{
  "d_model": 192,
  "n_experts": 40,
  "shared_expert_gate": true,
  "init_std_router": 0.0148,
  "positions": "learned+rope",
  "attn_scale": 0.177,
  "optimizer": "muon_variant",
  "lr_mult_o": 3.0,
  "final_lr_fraction": 0.05
}
Below are experts of layer 5 (counted from 0) of a mixture-of-experts language model. Rows are named down (a neuron's output weights, with its number) and show model dimensions 0-191. Each number is 128 + 32 x the weight over its row's rms, rounded and kept within 0 to 255.
Before each expert's rows: "raises" lists some tokens whose logits its average output raises strongly, later layers aside. This comes from a sample of Wikipedia text that the model never trained on.

# expert 19
raises: "4", " –", "0", "5", "3", "201"
down0 [119 168 131  66 126 129 110 136 119 104 161 136 154 149 151  94 119 106 149  86 108 120 148 198 142 213  59 126 134 202 133 170 147  76 150 152  75 152 106 183 122 140 110  85 126 174 136 143 168 138 133 107  94 129 173 195 203 114 158 132 177  90  93 128 131 119 154 152 164  98  64 109 159  81 169 122 139 119 155 148 155 131 149 111  90 111 105 139 132 137  99 123 127 104 197 124 141 177 169 189 121 115 103  79 157 117 108 165 131  66 141 119  96 151 103  85 146  78 137 130 123 138  80  97 145 144 150 138 121 169 101  88 116  74  97  73 122 128  89 122  88 172 201 136 126 125  91 132 126 196 136  77  89 138 137 143 124 124  81  55 154 154 108 157 111 147 140 122 157  96 105 123  91 159  99 175 157 106 145 150 165 132  83 151 125 193 161  86 143 124 175 133]
down1 [130 145 161  94 125 137  77 158 113  98  84  84 125  92 105 124 156 166 162 142 147 117 188  99 133 158 102 107 143 104 187 133 135 154 162 159 136 204  94 115  85 117 212 128 159 104 100 128  72 191  94 167 145  88 134 119  79 110 164 140 142 188 125 164 135  81  72  72 138 148  83  78 156 117 197 164 107 103  85  68 159  77 170 133  91 102 100 114 158 129  89 120  67 144 140 140 112 116  83  87 118 123 114 168 155 166 120 120 144 121 138 173 155 191 152  75  96 163 128 198 141  88 124 149 184 144 165 125 150 168 168 124 138 100 181  97 117 126 116  99 132  85 184 147 164 144 140 136 105  93 107 147  84 170  83 126 113 141 142 150 132 134 131 130 136  81 144 141  76 160 136 172 160 123 117 170 111  99 135 107  84 121 109 120 103 102  90  85 139  99 182 163]

# expert 5
raises: "-American", "/a", "ate"
down0 [ 72 106 101 127 145  88 126  95 131  83 178  72  77 105 171 119 131 194 136 108 133 117 113  83 130 165 135 142 130 124 149 166 171 119 125 162  72 148 126  78 130  72 123 165 112 167 135 129  67 155  46 153  70 107 129 151  98 110 131 155 130 136 114 115 151 153 120 153  91 109  75  83 160 140  70  81 128  99 155  79 127 118 140 110  86 143  92 144 151  68 142 115 131 107 136 150  83 174 111 106 128 156  68  72 106  80  57 120  86 133 168  81 149 137 136 128 162 184 175 109  99 147  86 132 101 127 123 127 112  85 181 142  62 154 107 126 110 205 158 153 158 144 159 150  85 142 135 220 171 156 122 137  77 116 129 144 129 104 149 114 117 103 147 176 114 186  98 170 120  96 104 148 156 114 122 101  93  99  59 125 136 127 167 137 149  99  86 135 127 117 176 125]
down1 [145 124 149  83 136 149 125 115 105 153 123 120 127  81 107 205  82 164 142 137 107 178 142  81 193 114 101 133 144 140 133 116  52 136 169 176  87  92 126 176 135  93 134  72 145 136 173 117 173 137 160 163 154  97  53 120 105 116 169 153 110  69 116 159 143 194 155 156 131  68 131 129 164 143 129 151  94 150 115  84 119  88 135 194 188 148 119 131 121 124 157 113  81 135 140 118 116 135 110 156  99 114 152 123 184  80 125 146 129 165  89  60 191 122 110  80 131  74  42 142 118 149 123 187 112 180 145 218  52 172 149 172 103  97 148 129 102  97 138 116 134 117 108 167 120 135 120 185  83 163 137 141 119  91 118 169 147 112 116  97 152 151 121 102 165 156  94 159 136  77 119 153 105 126 169 143  76 148 150 119 148 160  98 115 162 129 104 141 106 154 142 121]

# expert 15
raises: " and", " work", ","
down0 [117 119 140 161 130 162 107 117 146 158 114 124 119  85 156 121 138 120  63  82 135 180 100  98 136 127  89 171 185 150 109  73 128 147  97  73 143 149  85 134 123 157 161 141 178 104 127 108  59 133 128  84 194 138  96 179  91  66 158 185  87 136 163  94  61  97 125 145  86 159 127 120 130 115 114 167 133 127 111 150 118 139 149 125 162 181 164 126 149 124 118 142 139  84 127 127  56 192 131  66 142 105 112 127 172 135  93 105 183 110 110 158 117 132  89 198 106 120 116  81 143 134  52  90  86 125 135 103  70  92  92 166  82 127 191 204 150 129  71 154 145 138 118 135 145 116 127 199  68 130 137 119  83 119 116  86  68 100 132 122 111 113 142 113  99 115 108 143 121 117  72 123 155 105  86  95 150 145  97 151 133 111  88  89  85 123  67 109 127 108 101  99]
down1 [139 152  99 103 120 148  63 104  92 154 175 144 161 139  72 123  90 169 153 172  46 157 121 117  90 109  67 119 173  94 181 119 141 166 125 131 205 139 145 171 102 147 122 102 109 154 105 155  92  89 137 154 117 139 171 109 161 161  89 146 135 102 128 122 148 119 137 134 157 140 119 119 119 130  99 102 152 110 134 110 147 119 144 180  83 205 101 103  77 173 125 109  40 146 172 184  84 137 120 126 105 115 144 110 103 106 131 117 138  91 102  98 166 118  75  80 113 110  99 174 112 179 168 161 150 116 118 123 164 133 142  87  61 156 177 127 111 122 124 136 137 100 160  94 113 151 165 125 116  95 132 118 113 113 129 145 115 149  88 148  64 109 187  90  77 167  94 137 163 120 136 205 155  88 102 111 109 218 184 106 100 190  90 104 154 125  80 127 169 160 140 145]

# expert 14
raises: " to", "'", "====", "|"
down1 [ 97 141 186 163  94 103  86 130 181  86 121 118 139 135 155 129 107 165  75 114 137  64 111 113 120 159 127 147 102  95 153 175  66 105 104 143  97 113 115 136 167 147 144 155 121 115 126 136 136 134 148 131  96 143 107 124 150 100 185 110 111 111  73 176  88 115 136 111  96 125  71 124  93 186 175 156  68 166 178 109 118 101 128 156 110 174  80 165 110 100 120 138 166  85 126 194  86 103  93 111 203 175 117 141 131 124 170 114 108 155 145 183  93 126 119  73 162 138 128 149  54 140 160 116 133 164 131 160 103 141 119  97 171 144 191 146 184 112  68  90  88 148 112 106 121 118 122 155 133 122  85 124 158 154 163  48 147 155 105 151  86  93 147 128 151 135 142 213 100  99 146 137  91 102 101 107 184  65 141 157 134 175 136 177  99 127  82  78  99 160 154 121]
down2 [130 131 107 129  97 142 167 140  98 151 108 115 102 123 177 128  63 135  91 129  66 100 125 105 167  95  54  96 113 171 129 164 152 122 149 142 137  63 138 123 110  91 147 176  73 172 162  85 106 180  49  66 144  89 128 113  90 133 134 135 169 185 181 108 144  79 120 146 163 104 158 111 138 149 121  93  92 143  86 122 142 174 128 177 154 141 118 113 101 117 127 176  93  37 195 147  99 144 134 121 142  94 117 115  95 172 119 134 164 147 171 146 133 123 123 104 134 141 144 127 149 144 176  93 105 176 122 133 131 102  96 127 105 202 112  93 162 199 123 163  97 133 124 153 141 135 146 219 142 128 149 174 108 123 125 161  84 101 160 131 157 119 140 196  83  87 137 142 124 121  89 139 183 190 142 133  97 143  75  67 150 159 101 134 151 115  81 129 106 169 102 135]

# expert 10
raises: "ular", "ards", "old", "ard"
down0 [ 94 117  88 143 153 126 116 151 157 217 162 150 123 142 144 101 175 155 185 117 117 165  81  82  92 131 115 183 168  93  68 153 184  88 122 156 136 116 164  53 195 142 114 162 153  71 124 121  97 164 163 164 109 123 146  98 105 120 128 109 109 132 185 106 131 122 156 152 126 142  86 110  80 190 181 121 137 142 143 121 137 123 169  91 154 164 113 188 135 175 131 132 113 121  96 161 148  63 129  98 109 127 119  56 152 153 152  88 111 124 150 148 135 156 160  98 100  28 149 156 144  51  84 140  96 143 175 159 107  83 127 149 111 171  85 114 126  89 113 126 161 170 152 112  49 132 128 165 100 125 120 156  90 162 174  72 122 118  88 184 119 165 132 138 146 122  96 141 122 109 120 115 130 188 125 171 139  91  95 113 155  98 104 118 107 128 175 101 143 149 114 124]
down1 [137 126 131 121 148 141  79 123  78 100  86 100 153 172 104 105  98 119 178 130  84 106 111 111 163 155  73  89 103  97  88 187 192 172 122 171 106  87 101 139 178 106 157 104 102 155 128 139 117 142 126 159 104  61 177 149 119 170 152  92 149 111 126 103 126 156  95  67 151 133 145 106 149  59 142  83 110  97 122 167 159 116 122 135 114 131 157 118 166 145 209  75 108 154 108 120  66 144  91 132 188  93 149 102  97 109  92 172 114 171 133 103 142 147 149 131 114 189 179 154 102 149 146 154 109 130 143 136  99 103 144 136  64 154 125 124 143 178  95 176 153 138 156 183  86 141  14 111 204 123 151 117 153 157 103 119 131 144 144 191  78 120 165  92 125 132 126 115 128 143 178 134 153 113 114 119 111 172 127  57 117  75 139 137 123  96 154 131  83  99 172 129]

# expert 7
raises: "ic", "ome", "istic", "ard", "ars", "ards"
down0 [ 77 121 107 139  99 187 135  93 125 159 138 115 107 168  92  72  79 111 156 129  97 125 104 114 117 143  63  61 115 183 129 174  76 119  93 107 146 193 137 112 117 122 154 141  77 145 131 128 107 152 156 118 123 124 147 131 139 121 171  94 143 149  65 134 163 130 182 141 131 152  85 132  72 153 139  95 140  96  69 130  50 139 190 101 163 162 194 150 123 183 158 105 188 121 160 126 150 117 129 126  61 156 144 143 105 160 147 126 166 113 111  48  75 130 202 149 163 139 153 105 136 189 143 128 110 139 127 159 113  73 130 204 189 100 112 136 151 138 138 109 140 112 117 130 144 153 113 160 122 102 142 142 165 104 155 139  93  98 166 170 148 174 105  68 167 158 183 139 145 124 129 115 146 101 156 153 131  65  94  82 131 105  87 126 117 162  91 141 140 199 154 150]
down1 [107 116 112 174 177 180 166 141 119 118  79 186  81 112  94 131 107 121 137  99 133 183 110  65 136 202 114 128 137 147 156 120 113 121 102 120 125 148 175 144 136 147  71 141 168 165 120 113 157 184  82 122  92 152 152 114 198  90 100  90 149 143 140 182  85 116 175 134 120 134 127  88 152 200 163  73 124  84 137  86  83 148 196 177 130 118 153 172 109 148 169 176 118 163 107 133 110 160 154  96 109 146 163 112 144 136  66  81 108 147 146  53 148 170 128  88 110 112 111 132 147  88 138 112 156 145 165  45 100 127 108  44  99 133 126 100  65 120 126 197 167 175 105 138 139  95 135 108 122  79 157 119 118 114 114 123 144 123  85 162  96 142 167 164 131 158 144 136 190 129 134 122 112 130 140 144 157  87 124 119 116 121 167 124 156  91 158  48 106 103 144 118]

# expert 35
raises: " career", " crew", " young"
down0 [108 126  63 146 144 102 137 133 145 145 105 190  95 143 126  91 137 106 139 162 127 207 129 159 142 165 121 143 110 129  15 129  57  99 141  88 118 145 100 122 111 126 103 109 118 142 111  91 119 178 111 146 110 162 116 106 156 130 122 129 146 114 138 152 196 127 170 128 131 162 163  81 138 171 132 160  88 149 161 130 143 210  88 139 181 167 101 184 171 114 112 111  96 133 109 144 187 165 119  78 108 114 179 129 116 150 122  78 131  90 119 130 139  98  97 160 189 110 155 125 125 116 124 103 127 125 110  88  87 102 141 132 199 109  34  92 147 100 168 134 134 172 161 115  79 184 109 176 110 126 120  94 135  93 148 184 174  89 169  81 110 101 155 130 145 146 121 159 167 179 159 159 144 141 161  85 135  87 124  71 156 136  88  81 103 144 111  83 119 151 184 138]
down1 [129  65 167  81 117 146  98 119  93 126  70  81 165 171 160 124  94 135 105 189 146 120 153 160 123 150 111 124  61 140 126 131 139 175  60 123  84 179 172  58 140 102 186  53 152 189 165 181 157 178 138  50  97 139  87 139 167 113 152 180 126 168 122 113 118 206 118 116 138 139 133 122 153  84 129 116 124 117 113  48  91 114  85 135  86 125 203  64 129 119 168 191  72 102 128 106 102 131 176 141 132 136 153 115  91 121 127 150 141  96 113 121 128 103  94 165 102 118 112  89 127 145 105 118 128 155 128 155  87 140  86 139 168  98 132 104 116 165 101 127 128 113 144 122 119  86  97 151 111 157 113 135 115 184 125 148  99 128 116 121  87 103 124 154 105 115  77 149 180 159 136  84  69 102 134 108 111 108 132 166 168 114 151 169 101 148 158 115 192  92 102 106]

# expert 31
raises: " |", ",", " and", " in", " to", "-"
down0 [171 109  49 162  68 136 119 130 153 133 148 119 132 137 128 108 127 134  97 155 133  86 120 164 162 139  87  94  83 150 156  89 108 173 137  88 178 132 161 159  86 122 186 147 144 124 118 162 148 210 149 147 120 139 181  91  60 141 164 111 153 146 119  96 233  93 142 105 127 108 107 135 157 123 103 115 120 108 130 130 122 144 161 169  76 158 132 117  96 150 139 181 125  84 151 127  87  88  97 105  83 135 159 214 154 134  75 149 111 107  82 124 146 143 105  88  95 109 133  70 162 142  96 120 138  74 159 131 130 131 151 129 121  98  86 152 118 191 183 151 182  96 153 121 199 157 182 108 151 119  61 134 120  56  92 102 171 120  97 107  97 148 101 180 127 145 141 102  95 110 112  64 136 110 125 158 163 159 135 130 149 129 109 157 104  92 129 174 131 157  99 175]
down1 [ 89 143  83 129 100 111 106 179  74 102 155  70  67 103 107 130 117 152 130 133 165 122 129 103 121 234 146 139  37 131 184  77 207 101 171 142 125  81 112 194 121 155  58 138  62 123 113 101 141 163 110 160  70 136 146 133 120 130 117 128 152 147 102 100 154 138 127  61 170 110 157 136 186 124  85 106 196 112 137 165 167 135 146 105 117 119  89  95 166 153 137 157 125 127  90 173 106  92 163 143 122 130 142 120 121  99 137 137  97 103 138 111 120 136 109 126 107 186 147 166 173 110 123 121 159 148  79 112 163 105 155 134  63 112 150 123 138 145 127 132 144 165 118 117 135  88 111 112  84 211  89 127 123 190 108 154 101 132 119 166 130 142  64 135 133  74 148 148 114 133 131 115  97 125  86 158 107 156 140  94  75 116 161 168 156 195  94 135 117  87 158  95]

# expert 18
raises: "5", "9", "8", "0", "4", "6"
down0 [170 135 119 148 177 131 154 100 106  84 147 140 117 197 128  39 131 147 115 113 133 138  83 120 113  81 127 127 151 100 153 125  69 118 116 101 161 137 124  90  90 165  81 158  92 136 129  97 149 121 158 135 102 149 136 132 173 119 157  63 134 112  92 144 124  89 179 109  97 178 115 145 120 137  92 107 135 125 142 110 132 126 154 157 115  53 103 126 153 112 149 189 124 139 107 133  67 108 133  89 122 145 160 132 110  95  77 157 183 149  86 126 180 150 150  87 136 123 126 115 124 124 115 157 163 154 170  72 141 150 144  68 144  78  68 120 111 106  62 208 155 150 136 164  69 128 144 186 110 182 159 168 102 191 116 162 220 135 174 123 166 126 112 103 136 149 117  89  48 109 175 161 147 119 101 150 154 147 176  90 106 176 194 142 142 121 145 113 125 166 144 138]
down1 [ 77 155 129 184 100 104 163 106 102 126 111  98 111 105  68  93  84 124 148 113 102 118 120 156 117 105  80 140 110  87 164 114 126 136  97 153 141  96 110 160 133 154 143 134 150  78 163 128  98 155 128 124 127  60 142  69 141 139 112  52 105 112 160 174 116 120 136 116 131  92 143 186 187 159 179 166  93  98  77  77  90 178  82 123 154 108 124  93 137 117 115 106 165 135 151 151 122 128 143 145 134 168 113 110 144 175  81 105 111 148 109  94 152  88 172 120 145 118 123 136 145 194 106 112 148 153 143  79 103 140 121 137  91 148 124 161 169  73 133 121 185 123 183 128 120 127 174  86 167 154 106 188 169 109  80 137 146 155 140 128 140 147 133 171  81 169 176 179 138 136 169  53  83 117 105 104 160 196 167  67  74 111 117 134 138 113 134 228 125 191 106 164]

# expert 29
raises: " and", ",", " to", " the"
down0 [116 144  96 128  86 163 132 143 146 114 125 122 111 131 163 169 171  95 144 165 141 222  79 135 138 172  85  95 107 164 139 137 158 123 163 181 128 197 157 152 116 123 101 151 150 131  81 148  80 135 100 124 143 172  94 165 122 114 161 178 139 167 177  92 138 102  52  94 140 136 140  68 155 127 115 130  93 114 113 112 174 100 111 104 109  70  77 161 141  73 165  83 138 159 113 155 124 105 156 171 120 134  91 125 103 152 145 119 164 122 170 116 120 138 129 146  87 147 119 189 175 132 133 189  56 176  61 112  60 140  92 146 146  65  91 109 137 108 111  40  91 112  78 104 132 106  83 146 149 169  84 112 127 131 130  88 126 147 104 124 101 137 154  68 140 127 161  86  89 135 140 135 125 101 146 180 118 176 109 139 199 140 120 116  80 157 125 120 121  98  79 111]
down1 [192 154 157 132 155  97  83  87 152 103 151  90 140  99  96  77  96 152 138  85  96 103 113 181 168 138 117 172 129  91 101 103 113  73 138 165 100 136 119 112 140 110 149 111 120 168 138  94 121 109 136 101 133  96 164 150  99 157 108 170 122 166 170 105 132 139  94 135 169 107 146  89 160 128  83 174 148  92 110 139 118 180 180 151 120 183  85 147  50 175  96 101  92 151 120 112  73 131 150 101 129  93  99 163 186 154 171 101 111 207 122 149 148  64 132 131 182 202  99 119 120  81 162  99  81 127 168 164 134  50 130 151  97 146  92 165 124  98 146  80 126 113 107 124 119 145 107 181 127 180 143  68  79  93 144 139 131 112  77 172 157  83 183 100 149 144 116 154 129  94 147 158 214  86 118 150 128 143 155 113 141  97 110 144 114 104 148 143 119 162  96 140]

# expert 6
raises: "20", "186", "200", "2", "4", "180"
down0 [124  91 137 141 138 123 159 170 126 107 118 129 138 125 149 139 180 165 212 118 167 111 107 170 183 157 132 129  91 172 144 150 110 118 169 139 130  74 101 162 167 141 127 108 117 146 114 110  85 167 191 103 133  85 180 133 171 118 133  84 147 142 173 138  97 137 184 171  51  86 160  94  77  98 166 158  95 127  96 135 137 129 140 137 151 101 139  63  97 146  97 131  98 175 124 154 141  64  98 151 168  83 153 130  70 126  99 111 153 124  86 205 129 114 156 137 145 149 114 158  82 144 125 180  95 109 102 111 126  93 144 193 174 122 122 185 118  76 176 180  55  85 129 142 163 125  90 137 117 163  86  83 164 118 110 142 140  84  68 107 112  98 106  87 131 137 122  84 129 144 112 153 158 132 145 118 134 114 172 193 174 147 153  87 142 190 118 146 116 110  94 171]
down1 [193 117 114 150  94  90 136 147 133 105 153  97 111 146 152 129 104 104 143 146 121 147 135 121 138  82  88 110  93 105 115 123 134 106 101  90 136 159 112  91 171 172 159 120 158 109 101  96 146 156 149 140  74 160 104 132  77 181  87 102 100  75 100 159  83 163 147 155 224 134 130 100 132 188 135 143 156 170  80 143 151 183  94  76  57 166 127 152  79 102 132 129 150 106  83 150 125 119 148 135 144 124 156  79 123  95 143 112 104 152  98 107 152 191 183 103 135 138 144  81 102 120  82 137 112  90 109 173  93 109 148 179  53  98  93 103 133 144 133 146 165 151 122 118 135 160 119 218 170 109  95 129 162 106 120  63 189 141 142  77 123 144 145 186 128 127 149  97 121  94 164 127 113 163  77  93 164 163  59 136 139  95 145 157 109  68 172 169 159 136  92 150]

# expert 17
raises: " length", "ted", " basis"
down0 [192 161 152 134 143 147 107 171 181  62 124  87 111 140  64 181  80  78 141 138 132 161  76 106 121 152 111  90 150 103 117  89  96 150  90 177  82 107 112 140 186 105 105 172 101 148 151 160 149 132 105  85 165 142 134 169 146 101  71  93 178 130 135 132 164 107 144  92 149 132 168 182  89  54 151 138 119 125  93 163  80 152 167 117 113 162  99 185 132 136  85 104 150 165 123  86 168  95  96 160 152 126 141 155 114 143 131 128 143 143  90 132 148 149  91 148 172 142 164 156 114 125  72 115  68 107 104 186 190 190  91 140 101 139 131 138 114 142 122 107 118 129  73 104  91 145  88 109 140 151 183 134 146 189 109 143 132 149  76  94 102  55 140  82  87 100 128 173 122 143 116 122 195 125 139 125  99 136 110 104 162  94 187 134 121 102 131 123 112  47 143 131]
down1 [128 136 161 166  81 180 134 161  83 185  88  65 126  98  71 114 143  87 149 129 167 134 129 112 171 157 101 119 157  80 134 116  98  98 180 144 111 135 136 161 112 162 135 180 119  95 174 112 119 161  90  66  95 110 185 120 131 107 133 157 175 169  88  95 200 158 138  70 103 176 110 113 147 148 112 108  57 159 117 139 175 109 142 184 101 155  92 133  85 134  95 114 118 136  93 136 119 107  81 124 107  66 127 117 125  88  99 149  96 122 103 111  94 150 189 162 131 155 134 147 130 109 141 130  85 164  84 147 186  94 192 142 159 117 113 116 104 151 132 124  83 124 112 147 137 131  88  53 110 144 138 109 162 119 105 133  68  91 112 127 139  80 173 119 148  72 112  96 140 165  55 162 120 143 174 149 108 124 150 134 114 120  73 172 160 107 209 101  76 144 110  98]